From a checkpoint of a small mixture-of-experts model trained on Wikipedia: width 512, a sigmoid router.
Below are experts of layer 5 (counted from 0) of a mixture-of-experts language model. Rows are named router (the router's row for the expert), up (a neuron's input weights, with its number), down (a neuron's output weights, with its number) and show model dimensions 0-31. Each number is 128 + 32 x the weight over its row's rms, rounded and kept within 0 to 255. Numbers have three digits each.
Before each expert's rows: "mostly gets" lists some tokens that are sent to it at least half of the time. This comes from a sample of Wikipedia text that the model never trained on.

# expert 15
mostly gets: "| No.", "andidate | Votes |", "| Party", " JP", "| Date", " | Notes |"
router:153151133111066142144125140124152142159090145105172186117132113097139121107132169083144093126203
up0:156164117137091090130098141147087095076124140093160068116155118129128094117153129140117034155147
down0:109115097153153192109092156111132118164057077126142138160076152098125109086073141077154143166170
up1:132105160171087146171126140162068149184102133152121129138106142071126082133174146109067125147178
down1:070105113073179117123164147145134162089098071154168110149144142114109091170125085129107111102079
up2:118147124107116150112123111133070137170100114098072121132134076108121151095128173119117063130097
down2:151141118155186169099127101119185162147163146133140136130127150136068103157133146079113062112161
up3:098083080161093128083102112160101094171139101086178131140194151158172078146164156149099134144108
down3:135074111116135118110159062115168135116079122137161155134111128201065184117082099124127137151182
up4:169157138175125113068135143089093145067097092158163112145117095133137141108094170104126111097070
down4:128135189119159140157118084084094138156088118170144178126117104146161196082130091134106101114187
up5:163141118133130122115151074115092123154168166062154128158170181123114135156162195130157141143130
down5:170200139067074115095173116160175126117119117196132174127122073150163130089116126183101155112109
up6:151088108144116102103091079127149093137058115113087085127050130164139128121090132090159082114124
down6:074155111087140141100111136153121178149098113125126145121064083139127180103114116109142127126064
up7:115097128134123146129105132093190122115127120173107064201059071191122126111087148071056076121145
down7:114150114075124111143164128136082116150192107092166130127104117124124193126112152121111136143140
up8:069157110121121126153190175113137095127210148093185176162163218164141124172125146103149115149155
down8:147042125094086124157111168125109156109099171073181125100106120121147120172133083123110164177103
up9:101161093056130108095160158125065093139096132140129129157184142154127055054090089137159085156126
down9:105183141105132106143113142098118168110153140158177125130115151182111102135153214112089136167156
up10:151150128087093169117061144121143117086155103091126156110106107097147099078097153138172130141143
down10:173113127144099112116122127099154141111137110162114093112143191103124171123094119134089098071189
up11:160072115127128122158092100148069135084154122142137107197118162191187093179098128056055101128155
down11:156137102158093152143134081168149175156148169161058075187149148193095116116142136104148142171139
up12:120111127125131164157162106112145148097133142147162084137190063099080147120126120153080123110093
down12:154106131139127184117074083165134113151109069122092194117144134142101117110090100105126082046091
up13:088110114096117144136165116093186118181148172118143161153154111130153140141211160134125078127115
down13:148176131112184080136122080094085138081105178139087127157149112162119111100118145146146128152134
up14:133112102083078115116090193153141134127102179136134080102149106092132151152109158097078126169127
down14:118016163099101147178106136113098071029158104132103139109149101096084136087138110131109168108142
up15:117140097116181106154103113123122143108148156081132050138147128134147156127165137198132093164092
down15:195145135090132128153139124097085188121179126088131144125131150127149077119126122107129130147091
up16:141128118115158135079146127097168101122123063123163098062109137117138182148158175114142121099091
down16:107125145140132199135132092093089129146119136110120157135122141113113077125151112137030096133132
up17:096112110094097169143115104135177128141145181130110112194153170163146073057121183143121116163108
down17:088102143096112082167169111124122223128110121111052113091134172156068148136142123048104091214137
up18:119111150073127159120110092163128125132083076139067160142188098059132116096097129156151104154131
down18:154086140168114142168100147137125136125166132106178153114097127131082119148130091088156088142128
up19:165125131041053107173152195119146135162128112192120101127154130145134112144164128050069119161116
down19:098169124158156157177135179140091106197137134073122103112112110102126175131077088150117139148143
up20:123120143074077180184100086112151115094150113084140136127096082104167132080116133152102105116169
down20:127098075126138186126097083130155122132115108105065125099133148156126132214108039148208154141089
up21:132156101137117088036131079111130095139132155080132150104140097113114092142153163138170102137142
down21:196132106086144195148081184092162111105073142151119071134108114121085061159137164079142125113173
up22:127138129146127173185154143095099134105109135166138175107117126165124136169137133102177078158137
down22:148137150149098145143106152156146083157190151140158116113122071136079129118082164107156188130145
up23:102112145133095177161156118114105166052191115167098124183101172133137146130102152108128126132189
down23:100153083120109117147133090127124087124119100082122117082143121152151142121145149178139085128108
up24:162138147100137118123145145118100144139120185172130144087227222101145204113151137103144075115173
down24:094140094137129105136184099156129129149162169057114174142139095146074127184094140135073116156109
up25:141121101081118089118135126115208143103066107155120169119184154175156080174123137126101124142130
down25:109123097135078099120194069133222120121083133107176155020141189063194031115101086094167183178128
up26:157094131110164123101151158147107153150089125160099112061100164145112144111146124185149137119163
down26:126140169126126136091195118087073116141111132113146076161177077124089178153112146156116134127106
up27:166098123077144164190138100148180105114130129196157187121093110146129155149141174143161123105143
down27:151113151161071123202136137102121092161126167073124111106127120133088115145118149141133127092082
up28:127131113123075133105147136157126113135155132151098119153165138150155150053087100159118146160111
down28:107153120175154108134136151121114078146107139076127095166116177164064119174115179157116128153079
up29:138139113143146146164034161089181144149092077172124165119206118050137115024114142105127140159133
down29:105107088138135070112119112140157109103105092154103194104157076179119148169131122152084141121057
up30:105129143076088131143105154092179148103133115080102159182106130093145144087125113157139155131138
down30:114089112163131154144160097187095127095099134104110164083184155141115205142152167098210122101121
up31:156089103094168129185128136136177130134161079190114117181113194142109168151023172125157112140134
down31:131128113159089099103192106095147110134107171090106104106218144103114108120121118098099110127129
up32:200174154102115085136185212108070084120160143106153138065134130118163072116154158123145082137082
down32:211165137137164094151096097151113128120118084099166132136095129136143133131136153150092142154136
up33:141140123125151121140125159177174124118060201105141028153092088136168160110179140100164164157140
down33:153166141145128122107138065109115162176091135109164172145126152113093068158133203157110115105151
up34:154114143093138128122107069100098130149111144141114116139112087129146131106115133133129142141097
down34:104057131135117132094136130118110146132111168123177111122123164153135200118170092136170133176104
up35:109163121124109127189117132151164121156143059097192143127143093102056105118105121106136144132153
down35:101098090116111130085061166124167105141145138152139113064166056078124136118152145113118053119130
up36:101100135126114114130150073136178107116108117125100159165143224106174128163064204080173148131120
down36:136137115127194139164085152170116150166141184137149116141137088130107135116125107205148132124109
up37:143140115161137139130105159109148150174131141166121150162090149149088114099157109080124104156150
down37:088092083133127130131145207142177119076155103154153125099167149114141158067122136137096101084149
up38:150092125080108104120117121143181144168083172150070079186123116136128162113155155102141118132098
down38:194128117125191149127098147127120120173150149109142110103188149113137174103095162135082099089176
up39:216089119121061096156130167131145119117141132125173114062092145205095111172121169063143134112138
down39:128138135158133080124146108164122158117119107146106139146116145122107121099128168113085109139091
up40:084059131127063084138162096096176177151150152178138149186158103102141145133128133101177173156111
down40:121136153129098136117110168091136080127123128095100074128098204122221119103144141126140098146136
up41:073144115110134134085116109145121117129093159130069110167149168111071162084118184159147118159086
down41:189134098152129118149060180113111085127104146132102187089132146130112202145094113091108111149051
up42:150209149122129137104127128068125112114086100144114182124166116114104192136126109171057120111138
down42:141145158131146110148156087149102084135162045109099102133206071161111085137097161125062158118112
up43:120108099210139129127212101159132140109081159121117069147139113155116129083197139206106127123063
down43:064094139175124133138083084141165141127167134128168140156114114184150030090140146129135154148115
up44:144126053128062121170091162114119136112119164106119096098101157095149137104135147174158142108146
down44:144156169163112165155131111148137082159106079134123129193086077143105130108094142121143174107126
up45:177098123174149142145087066140082117087112145090074106108166117096161112135105118144141094160134
down45:148101130142105106188088060080095077070113124113150113098132127124128095121150080162103086183131
up46:123149130112120127167143148155115126104087081170162081059082157160059077183164099134160154136138
down46:145138155159105169099044176176095146146104144158090153111101215123158127122154134093068132108054
up47:218163125156174147173142148111092177101109066134133157101092052122160128108137152128105112146191
down47:115122138179120120106135129127128103076107124137102089147143070165104129140100131153131119175094
up48:121077135094202129089145067147202148154134141128115137106169085153159084112205166123081116118149
down48:083167113183160153181150151105095117101119084192148100120120092150131132102121168144074137097145
up49:178147121094157126141154144111105145117246122150163139098165155140102163144082167117108112126094
down49:173087170107114139121134115134087176126132140158089113109052120106079119150121063146106136111224
up50:129173106124177145115114139105111159181159065112154128135045088100159144131154086106095112101134
down50:101145126179101184097143137154075146160124075117139170147186058206133107171110100150184104166154
up51:083195168150119172091137063090121131110150147089141179073067155109074149153205162104080101082136
down51:156138156119154151146150178170102127083092176141093109120150157174153144117106192202158146093158
up52:135118139099118111141088153164113096098117146082130133087184145093162097117123106151114122148129
down52:136154163124091107159154163155119219162095195051162134140167095182122079145169155127128117150110
up53:132147144100165141129134140167116094144177150095151202109095111101149154191104095166079093076148
down53:128099119174117130130130079133136117185094146160152116112121219097131125133105155133173155131074
up54:099160102069112084139096079083228105129090148143085146056123073091090130123131091120103116135122
down54:152146137128139141181103121125124053144153144123112134110138150172137103135107103112089166094165
up55:171113138131105139095097101129119142079103065100088207080029035105100181104152158099145109072130
down55:106097180162093152146165131092146152102115139106133101158059113148114111132112128180145071098131
up56:099091139123100139146041193159093111110120128091129132056105116133123123138072115195093120193140
down56:090146184162130125158030119128195117147179075092100117160033129150103115114104139131115102137097
up57:139043142141170134125163148128152103174149094099098104128105142200164120146185120088146135107119
down57:101176127098131140172133165108123138114128096173096146155137176178096127086118108074114101165169
up58:131145127144119154159149168141191152123129109135159134095171123125139143096142166118239167112148
down58:110175077135095161142186138056126142137161120092149144141114114130093076160132148140083131093152
up59:161146146103114121127123163111146152148121108199048134155109134142157126066113081117119083137125
down59:117154167098118156133179148134165134162088189141054108085182143149126115130080197141126142119146
up60:119100132170162123150149146113137125112143104136094157071173139098131149074159174132145155139136
down60:166073150153100164114108181165119107115106093069170148120078106141107059088090098152115115079163

# expert 13
mostly gets: "م", "د", "р", " Q", "ī"
router:126146128078064147133075101116170126089113154133115092181115050140103127147130137159162136151143
up0:162088101081079100178134124121194193106105138130082105095120123104125110126180131130144151117092
down0:143107152134147081151098121126148141097089099106128121096182110167098114131101094097077126117156
up1:199187088121169111153091150141086092075156131137133101100113115048116101224170128043132144087128
down1:131139118157125091110090137141158123093160134141140106142110131144110132148164027091129126181068
up2:133174129168084147198088134155128171119133177129132138197138105151136133151114160090112182150112
down2:071195102153107115116134140135095137147118161137108229066113124151113104097128074113120115103094
up3:059123137172141160097161118135123146133101132171182144111117107143152155119169095122142161162099
down3:114222067136168163088098097115099122179127150093123098118107096122123150119104058125158141146111
up4:147093122124134148163215143088092129087101149157114161144110134125132115131194123124174123152201
down4:140076099104157090121153127123145144134130133090130128089103147119157144120112145144160110111121
up5:101151110215078146132125114119186140129105153085085106061126122059171162193145142128132147136147
down5:128169144146120188133204219110152156193083185102131164117102131123104139098128113160192126056116
up6:093134124094152127193196112130130119125114142167133178154172200086125142115121139117178081130109
down6:170134121106132071133139187103128071121140186093118180117098144144131140096177104081092073147135
up7:119100154109162096174155089137166160107213126165133162135218172153093145099133137085147113142142
down7:120144128099171154124127108129105049198129128170121180122180137114088121092181128120130141105122
up8:166094162118077138161145132182134116096129122129144093073186143159175120108190118112167123142146
down8:153102217060147167107117119146164098163071175185093139115149115156134163114054131114146142119122
up9:112112110128174149170142168081143129126131146171157162111206115143096158159089141166138123132114
down9:143091125125159112136122110095132101109127084214105101104096126095091148189178145115108090120131
up10:147117105098083138161103089122130096170214078139120093108136173153071118121115142108147110146138
down10:139157134091186111110130043121119068103145100140069081147128073136102134175201072183171128127147
up11:062157128163133145135181087118152168177123120170072090209141112104162128130164171162132143138102
down11:149149041141186092107143123107115098114082133111150088104128109141111138140131158017097181128105
up12:171090160101139094142131151160141139175148120143045112166164166190156159189155168069122149110091
down12:106122113122154098142104096126150161126124144109073137112160092137120146074138118125126144065086
up13:078098105162106134149114144130138152139139147133110112173148104155128113124164115129169147210190
down13:113110098157116179171087083140144172182104156138138120095115100179141178076142159120101236135175
up14:146085119121117092173166161109088135146132111108117093156117125111170102086087169169143154125133
down14:177143064077121128086105134122120167088156109127131114147141143127157166121085158159137217092096
up15:067146113116144134116151107143146181072096148082051117161039050120142169118119128148187158114162
down15:144100157146122156133183100139154150134120154085100122120123107165162142117162089122140130129167
up16:126148109108090133161161103127146095121106132106092120130154185118183127142113169082128120146161
down16:176125102131166132181116140097087122060142070123122146106141117092164107110103161101158123156184
up17:111094101156111194133131155082184149135162158107177124164120125161146169017113144168048138158063
down17:096101153164133135080085082162122134152136153113118120147179116149178098122127131075141140136159
up18:123106139115136119130151115113148108091177148088100129084078166123169117120131151166103156134185
down18:103138121111170122125135130088132117130158105102134162152170159134155127095119112094153100136172
up19:180058124110225115100168148095151100130121138086123090160136134154090126047141083161140107153100
down19:121159107102186139157163164124091158058111171129081131163113157154092110073155084144091157128150
up20:084113123152127131131120182151126088121122105136134153066124059112165157159134157079166134125156
down20:116096126150155138134048142114110125133038127141148155166100158109094148085158117136121197151145
up21:120177118154121070171168119138136066106191107086196112084142148118161149116118085068130101111108
down21:134102177138176168107199137106134135124142116130043135143150131200125125105162121117100175167128
up22:155193110144086155125133161130068101138135178096140123161052130132185111163178132104072123128158
down22:141150120129112173067101096132198142133162129111136113138120127145121117142129115092113148175112
up23:105137119128079071123101168183158189040165134134108146117107130120179109101136139166089120154121
down23:079186179126141088107135106120121099092084091127097118146092146142104157123188096107144154129169
up24:079135098124156074076042137159159108116173179134126082149075120118056070111109145154074072136089
down24:058153103102134122098133109152132102099148108093134132070121122155087112108147090129149126138115
up25:148138152154104092177176118153130134183136167142170091142160131174194141151129161149134117133146
down25:130114106127162157154159165179143102111170108146141052084150114139107087098125092102088141122093
up26:135144082097150108118139102126158138075070138087153123130056094151123107136140163117111104109137
down26:128060116139085099103074081113091122123101140088124153154173092094114111156139163132126157148115
up27:096133124114190165138110128121109142086157141154122218113175199111106131143094143085145129085141
down27:189080106040116170173195098150146077082115146158102114152096119140144111144143112121161157073162
up28:147133164162116160137169125144104073065169114146124120068141141157172133185170134121132149141092
down28:172094174158166085164127170079167123104139101165111096089209070122169192100057170160171130162105
up29:122145070156060155104126136073099198116137097104115131124124167154039122098141086148116150124186
down29:097169156138168126200106162101145157162162096163121147135124111130168108135075171122111116135055
up30:152091132129140131132166165142072085103120128116141199062100116157120130161168130153111104124140
down30:152137117167077074118187171125115140158151131113156123143102128148150149121146122142116110126150
up31:115128139145120141150162136152057099131114146136149154072139192174135158175087113157121101116065
down31:054103185080132094121127108123105205129099164109108059135143134181140125149119173183094130171146
up32:128126136132106095136088033103164114129129142122144110116083073151101111124180130000050155161100
down32:098122143198062150105150131123123136116156079141091128127171107134149111125129107125131111135131
up33:085126114149064149134165176110132177155087137180132129121094107158134121116109173132150078114127
down33:135086128149111138122095143150091152149133078124144144113146123190155172100068163140099086143155
up34:127077149157126130145072083099155156137044105113082139176142127126173145120129129108156149172086
down34:172118110110126075129123122164165136135131121134175090106119115153129049128053167179117127154134
up35:147106140122143107095126181158141133114165138129147129160144098164141090159104145114155142094102
down35:100103161155184058102095146149132193167124119085065136056094138150143066164135136102139136067114
up36:176117108167148060105083102124115127118172137162132054137107125156103178187166127163141082176080
down36:173125127191123115200179096087066127135130082185165118106131074149118159175131113071097100184131
up37:140051138189109134149130073107118143088156128106130172072127171201090133169138120203125115149091
down37:149152121156080180076096103068098139139134100108116110145113138132119129191081109152104175140129
up38:136100108074102105128131118134138125100086142186082159153157092101156104139118144187099135191157
down38:110169081089179113166166167112172179156127069164128138139189134128186126074126094128160164105115
up39:160139139164116114165120141079092141117206157188167112124078081160084131156132143125155073143065
down39:113067131123122088125162132089067127099123115108122170088166117147119164124132119148106137118147
up40:141111148085094117101101090111120127109145143135218152092103151103104114082179128152104107110169
down40:111140174171081129161098139144080096086050183151120142139136171111109095141148148088140175152076
up41:130084108115127080135126191118164108127119161163163153122183100135191117127149130138177122109122
down41:108194179156149146174145136144091155105129139139137108148118139121115125124064119175161129186128
up42:132134118155118133163102108115111111168073164160145165115172091176055179117137112103100135129115
down42:045124102150112131123158139158126155150152185129059126186100111092087104136125108183144169170206
up43:149148142210070105170197141086090140059121084120136166178175116159173135123155115044106135155139
down43:122121145095139092082157099137142183223170119110143014102106139163129179112133143107096133121177
up44:136093132141089120137102093102129144106112120133064174156162147113132147143134127141184122124156
down44:073175125130123162056092169134115129086072130110121160129154162082084142156127136188106135114156
up45:110107134117140181144132093165088136131129138103131202148155115172088089105130114147156138144119
down45:185168102138149122112125103144146130147170164154186130130175139184137108115112114173105046113131
up46:152096117155132122132138168139092112090113143107124127085170128139090151079119130139154182145148
down46:130111085194128142131145168070174128145122054149113171129105135102128130094096154078131151097123
up47:140110153124075125113162095110147128134109164155151102096181124104103094122166139076080160150162
down47:085130121130152159147140161121118134132153191190138097147119136060123158159131095109172157123136
up48:131087165125177072094130104135137135118157129112036135133103098111154117112094168065112113131072
down48:188138175130145113117193108195111102108128128133087135087083132106125141113150128145158159154161
up49:163137099099145090179077170123130090133222135137119109149142090142169128084062138159118130147117
down49:106140143113116147164126112109150170150105116181162149163110102155127165139104124165185116112127
up50:120112104104145150126147120076084100128087133123152179060125151143090082118172121100145135171160
down50:136095093118085070124078168084124106116113125110154129095089131107141133075135106177152177129153
up51:147052103121128120150166088153173097139138149103203139142168069112145078093102115164176089110148
down51:174155136117107128122120095098091178125136123136117111122088151073148082087212098142059122087120
up52:194143148075134105084086084147123125142095120124139154172150109137122141100082149142100127119179
down52:125136109101147078160150097071138109135186153099135147147057054135147153151170149020139196105142
up53:119162135082097093156115133098114133138151144106092079128123144128152170129122143154148159144111
down53:103119180144105126139144143115158155123090080138130148117113140095202132169153099143083105086149
up54:162138092169162096111126046131216119089108122120098078118165178064151132146137120142149066108093
down54:141130133049192101131149132073148133066075117129144072143127130089104161174096145135158115093168
up55:090183125084072138147138114122158142100161115181099117096130175141151092114133157161097171108074
down55:174112139100145121103099147172117181105134120127106086112122118140121127069078163135124142178080
up56:104113108114118100115139116128147132116152151129119143088112103127086215110175161175092087112195
down56:115188164197077113137119116108139123108096087111159136118175182141161117135098110172126129080102
up57:175154164160138162151085074141094108191137192140136153156164089177155110151116147070135089143121
down57:089097161141136156088110123073158099103154180144177153134143167131167113116120171097129152159164
up58:197189159074109074157108135115166132125076149133124133086158118078089174114182113069150144168159
down58:080143139143073091094084130165135138140140143080154162153131100162116144080160152169160122126087
up59:106072140146144071124139158120123103053185146130154096174091087119169114102129100182115149110118
down59:157100137094151144140119100140155116133104138117155168131081137156109169132153156187117122138137
up60:127122094128113069094110140130141126149143114130089099086085178139168190173148067173198138123092
down60:102108119096133123121115140143158140113122085167103122219063140085149182071128091119155131132171

# expert 5
mostly gets: " three", " five", " six", " four", " million", " two"
router:189109085141160110172112119133125150110183142110058137129074170155100176162128108175146119152115
up0:177157107138174105183110110094117099204159130109139108170155159129134143106124136142150156130144
down0:170062158167146105137119160094123131114113098198102122163137160115126146118128151112160068118104
up1:153117103119149158157116078108123151093069140119117101115139177191152124143145115191103123112133
down1:114171213107090111122153136187110140095166114163108149111153121166050140137175139078106144066083
up2:127094078062118041119136110091122120166144114104117168118110118173166076139114075071195144090208
down2:153132176089121124110177075165143144144160142156138189179156157122116089099050117120142151140120
up3:138117121099068135096126087127135140111180135115113139065122152116133110140127128135092114099173
down3:137148069093150112170089120066065123108173117187121133118144158086091139173126126213108141165129
up4:188088046138183084094133145150122146076146095140156143099129106139056094156129101080238170116178
down4:166115109169103125130193082158094143097094166107159150170162132145109165100121124082106109126112
up5:132099093109148091132202115115121131058113132132118170116148115114167129088127117149132176166080
down5:127110100168163061147134145114140103147131083121086122159128077133170125159108089105104154164105
up6:158133127095092144153146107092139197161143143182169070104201061070157129164158109142136095179229
down6:103154106154130113146152089073187179155122121251161120149146072093174084171167080175141127128097
up7:092159131144083101158067181106175142131195073138072094079095146099135150119126131114147070167093
down7:100196103093158121135092113081178067161109115147123125092104153092135141181176126133198119103140
up8:128135073145100129161105115123157133096110125104168114144183144115123107097128141143239076180118
down8:132150204162144180104095120124093104116156147098131165129123104148116163141141066129145096108099
up9:190089169137080104144148058118104135103112114108151107115138183178111110081177107170135112179117
down9:125177080157191159139101128149143119112200174112195132118154083148106092098145106163134129143113
up10:156176089106148106139135113140129143110161167138139196123160082113092101113081133149102176147129
down10:160162114110088134109120100162126124197119138119123118152087115143123141060073157155148140089138
up11:184111171180156109094125142124123136129193177152149127099157117137091169124142142047170130114120
down11:148094102152146063124215129097130155169151045100179147205151181109111113146103129139158180109127
up12:065207107123090116079165113104126160125170112110140079151104126172163124134163165077153082117120
down12:119151110077093104103134111093117075152124120149098155114184101109117133123126079121117123149139
up13:133149171090105094128135143151132134090114145123096083052071158207110125173109149060180139134088
down13:115212168079129154152137125112154207208078162128130191096155110131087075116066144114110085113096
up14:163116115159177151099116115133133144092129102102077096119099127118142140173107154080118105127097
down14:124084148124145127141131128155135117151099093138132134069108150155094139131156073121066095135156
up15:134121093120106070122155159103145144111116133144150155131080109119126169142146141117116092153098
down15:097081120080090112100197111116101151088123142159111164129128153131124191107114095131070122164093
up16:181164157151104111116112114139148140121110093193132091097115103132115111139126131152093155135120
down16:133103151103141150173118155106126134122135149090106162153147104112135087098086138108111154151198
up17:187108150124162112147180088112129162106076161111098105148114199131081120170147186112152119168181
down17:077164100181143191147183164023164104107120144186157122112098093125118031164089126103156097125086
up18:166121134096074134159108145123167113154125160150130063081089073084134122149138164100114180168202
down18:109081118165139152078183130120195174143069130170136087135169166158082147066079114180155142058153
up19:092166099190094073027133153144177149135155123106088080212129101108157137147130138228164173130123
down19:124111085120154179118069104131132103090151125073127126134115107148118130132097129083170108136066
up20:141098131157065116130149178135136188142146101142124101185193150149140123118104108159109099164073
down20:165187068062112143078105146097117087147118139222115135145125075111148146137142139141129105068138
up21:118091118145086158112062110113090126079164137105042129133102127144091228126087162096124122151094
down21:121133139084153083137123122115074116102155137102087145108165169134141121153143100139161107166105
up22:210186078086154119142164108141126100185106158141114092153145162125113191176137093161108111137133
down22:143084135109104114161128100143085052151159122131142176110131082065093071080145161144192160106140
up23:131094091110176144158187168135167167156097158102144139141132090127110110145138146148112193160158
down23:218071075171097132116099108063149132111161152139074108084097149109148142116103133161117148136111
up24:145126104094177187175107106095103132118107104107071116162150102146131205149107133146120132080088
down24:198174131126139100140157086149131157105151138055099125119149161154099099146164055134081143121130
up25:217154132156088121112173157084127103170082123156113127090081172150089147188119105144162081138095
down25:100058145112108137131134141174072151103092117144162134109098138113128132103184093155134141155092
up26:089136105171034141182124174124130143135178182126105143129166110181130137136090149100202094124158
down26:085135105182144169105105191111173076172120097157168166133179161121093094143125137077130139130110
up27:089157067087104111109116147113130134130177187101058150138134108121159208203113135141113168141066
down27:226137140062082132127126129200132145098118173137108101078145150081095170155158133164121106155119
up28:094151115121138093109124173091142140142075109140155186107147137153143090128091142079071118135130
down28:129011098132170157150125131140129111155146159143127086095154081078118114118123170137110140134184
up29:097124104113139118117120123117155077100151111112147164130130139214133088169083166111110143129163
down29:134118091106126123092093096101125125130090153128139141128139159110135122104176147112099172184165
up30:128086084154122131130151168159142119132207144144119116143144128145087097116125121132106112175142
down30:102150108125126136084139095141160175084139131118109087128121149146109122095154134126124156148112
up31:132142119106169144176148172147110165160099121125057139116142149131133094102120135110149097128132
down31:143143070158105179073128102105159113108146068101171153171117101128095109159130194142106095129152
up32:142192134161146138078149167099176176177086122104170127130075067157180099127147082171133132095141
down32:120097160167110138164100112152144107183124104127130172122151105177125152118083171115145157113125
up33:100107165119074175139149164098102132096085162139094063096133137109136149124167131101111105134131
down33:108142158108114115099143154183142087148140173128189122133121139121160096123140167118144099104060
up34:130146144176120072133181129183139160178136131156161063179240107148134071084161154165069158121111
down34:063162116179158090112142175107179089120097154152135091141124126109129113109120122128105132148147
up35:194092147166087103119145078153125136208164133126160187112208199116070048158167132137144108131166
down35:086151107146150120133076062100121173142094096129123119139137106108095088122180133149095152108098
up36:130121128144117080101206060155110189101119111143154102196105128103115089109152124121155133117122
down36:158160145085165175153118074201136127158109098106126122169110093144134134104154120062130176117124
up37:149102156141153149151131119174129135055170095132129141116050081136102151103125135100158146131137
down37:177092056200148114102102131150127077157064092095090161176071073064129157114129165101128150111150
up38:130148115163179122120172084157124106117056109130189142162126134127062147134145135185148153120122
down38:142148160093069122130165129084152130100140127071116127153102132143176079135105095126117147163196
up39:127093120121117115123068091103142087116095160109091129165083131083149168088177149136153114145095
down39:216152167131159122153112147081112118136157119048102144114035098176159160156151119116119125138123
up40:122156147143165088198186157189146134159070100164142142120167121142112111098155129138167129127143
down40:133155112158122110164076094145144149127168109139214165136098152132074172169142212142092197149107
up41:159064096135109080107142104122143151139122164154080144135139115127098124101155118118132198161137
down41:123116098231122087216135105116127179191104216136115164144143154196129135173084131091179138155170
up42:117121150162120119125142128197189169132159079165067117139204143179096099135117131177100089127136
down42:103162175126081208049140151129195122117173097116089108100117124155137095153186176155133151160196
up43:168165126192122117125123071175142149115089140103155125059156139107110086138148104098119080154112
down43:132092099135112165151149158131101127097135074129104098142163151188057053083161123124140089089130
up44:103166094230186061094171138166131087097166132132171144126128157090091165110106123154120150134085
down44:171166153094215138101157140144044162110159143143117194108136147120146097094144144150150135107105
up45:121121123037141139172141108082135157196162127144162083107125140149174153075141127104161117166187
down45:105087155066126111111122167167130179197157121114187187157164148189169109091159066132113130075140
up46:138110103103091121112208166103153105105054109131119074122055152192132083106163134105139136121147
down46:136193114132170109137127153080104186111145142091110085078071118166105122159114094113139117026113
up47:091127160171103155143089114129128068142132125172121090133083111166120116190161179164101123148130
down47:106142177225084076136153192092154101133142088117126122076123109126157152154137130161102115178124
up48:068115090169106113151122151099159158087107187132184105099134148142160118068147146189132139131084
down48:159116142131170094139125189143158112177140116130142193118137098175099096148110086142178072143136
up49:118087105161083110141127028137143179205138155124157180114134109155168073132111114117158152167166
down49:165119096086157095143087154133139114104080139140135089164105109128123123132110147114143112131152
up50:214135112092127102086121121139127133196153178143111127100118114184183139109136150140112067123123
down50:106114163121088129162134114199106070135142129142142120121126143113184108096114219087141114116192
up51:151115125171150094118123142106144187135096164123146127117174080086108176180159139173113147126141
down51:159142158110145110085079138115119103139121114153095169119058133130126117113129108145151197105069
up52:204117150054172104098135117105158115143106125174141161130138149115123130186114127081106124117155
down52:127116121136128171163132124127129107098152112114168091193105099179144083128059160141114126133160
up53:126084147097110143062099101089182129116127153136065155138128126133100118117118142164090125153183
down53:070140152088166109154135121124087098099145099095170136103119175144178122098097150089112183085164
up54:107139088106168127121148137130110168088133156148119092143117143101100168150097140085178054177091
down54:084147106193170135104140129121131088114128127114082123108146107127087137115123131143143122136116
up55:146142168077142143094181151144114150116099148147131072172190112136155185159122131116063124114182
down55:203151151048148119095142196155074217118156139123142126169125103103180141113168147108082149169160
up56:113130117144147125133176071084096125123128081138145135142124211145125103051116088155128120135196
down56:151164094205102104087075174127137120074144141138128091120117162143108167109120152118068120116105
up57:129145086134136125106123104071111183136168110065106179157080097160121114105166125106155103138235
down57:124072147134064109146114075118111129136105144190100152129161158031123110177165153126119160125156
up58:122155122161142128179129148116118097098200120149128115148138080127110154085103142127105145142129
down58:211120101085080074114135156168101135131109137079076106104131139081178154149096130145172137108122
up59:158128098142070072151179114105170107175062168139197110204082097136116146124135150142141113110091
down59:108095093134111144149110093112132146160120128116174178133221166146115073130085135107124127112207
up60:060105101130147134145152129116165105104104133146116052132114111142102103101129139058111142132154
down60:119114156081153063109132181150098163137161115222150111155238096097149179176140156120142125134124